Experts of a small language model: a variant of Adam for the experts.
Below are experts of layer 8 (counted from 0) of a mixture-of-experts language model. Rows are named router (the router's row for the expert) and show model dimensions 192-255. Each number is 128 + 24 x the weight over its row's rms, rounded and kept within 0 to 255. Numbers have three digits each.
After each expert's rows: "comes after" lists some tokens at least twice as common just before its tokens as in all text; "comes before" lists some tokens at least twice as common just after its tokens as in all text. This comes from a sample of Wikipedia text that the model never trained on. Tokens count by the router's weight.

# expert 30
router:121115113116185094167111115187120096150083127137147160114127170079122143145144152112120113128145120126143125150153115098114156146140132115131163133140137120126126167137079130096111149148138087
comes after: " in", " of", "\n", " |\n", "1", "2"
comes before: " ", " United", " B", " S", " R", " N"

# expert 25
router:109111137099097120121125104114119104143159138155078099144122146133135125120136094120148172121124135129150136155133173116172129138130131162135132099136125121161119116146128121108128164101124085
comes after: "\n", " |\n", " at", "0", ")\n", "1"
comes before: " ", " D", " Died", " —", " L", " Years"

# expert 4
router:134135190141121151139103127125157110115166080133148090114101155118167133180147100094142104135102174126116133114130112120142080118134101140112124123134127104115148112088167104138135133100143136
comes after: " |", " ", ";", "-", " the", " ("
comes before: "0", "1", "2", "3", "4", "5"

# expert 19
router:140126116150123120136132099100119141124130085125107162152092152169192097119156127129159079081148152136105134117103129146099134129103139130092108122160169146131113118107100156165109136162105106
comes after: " ", "201", "200", "202", "199", "–"
comes before: ",", ".", " ", ".\n\n", "–", ")"

# expert 0
router:102130158133128121176137110158127138130114101137116106137139160132160123144161143097135098151091113145141132160169093159117104092142154157138115142184106132172108119138132144060117131116127110
comes after: " |\n", "\n", ")\n", ")", "\n\n", ".\n"
comes before: " ", " S", " C", " B", " L", " N"

# expert 16
router:151128142144083133111158115096160168100133177132100125099124108146098144087175131152136132135157137137120084131086108138101150121098165130114104118146119117131152150148120120163112135147152176
comes after: " ", "–", "201", "200", "202", "199"
comes before: " |", " |\n", ";", "–", ".", " by"

# expert 36
router:119123091157122152130117137165126140112115145186101107102144101146177150087142100135151147088152140123153144113085137140195117121114153123171138139109102109154168163171151145157172141148149103
comes after: " |", ",", "201", "0", " United", "200"
comes before: ",", "\n", " |\n", " the", " he", " it"

# expert 3
router:107157153095139157125100127097138102152099104132118155111146172147089170149167138113133113117152144143094125134163118146096144155133155099154144110136093130120143145103136136127142138144159135
comes after: " ", " (", "–", "\n", "-", "200"
comes before: "6", "5", "7", "8", "4", "0"

# expert 15
router:167128138132128153122126133157121159094137164145139131138118156140131094150127156156125100117094095108141135105143161149087121100179167102118103108097120155071132143147101101131155099121121097
comes after: " in", ",", ":", " October", " September", " August"
comes before: "201", "200", "202", "-", "199", "198"

# expert 34
router:131178113139080112099124151111123148122132130142140167110120111142099152138092110102096125097134140148142101150123146120152138152179097131126103117107108185138143128145153087127127107135097152
comes after: " ", ",", " (", ".", "ed", "_{"
comes before: " the", "th", " years", " a", " his", "–"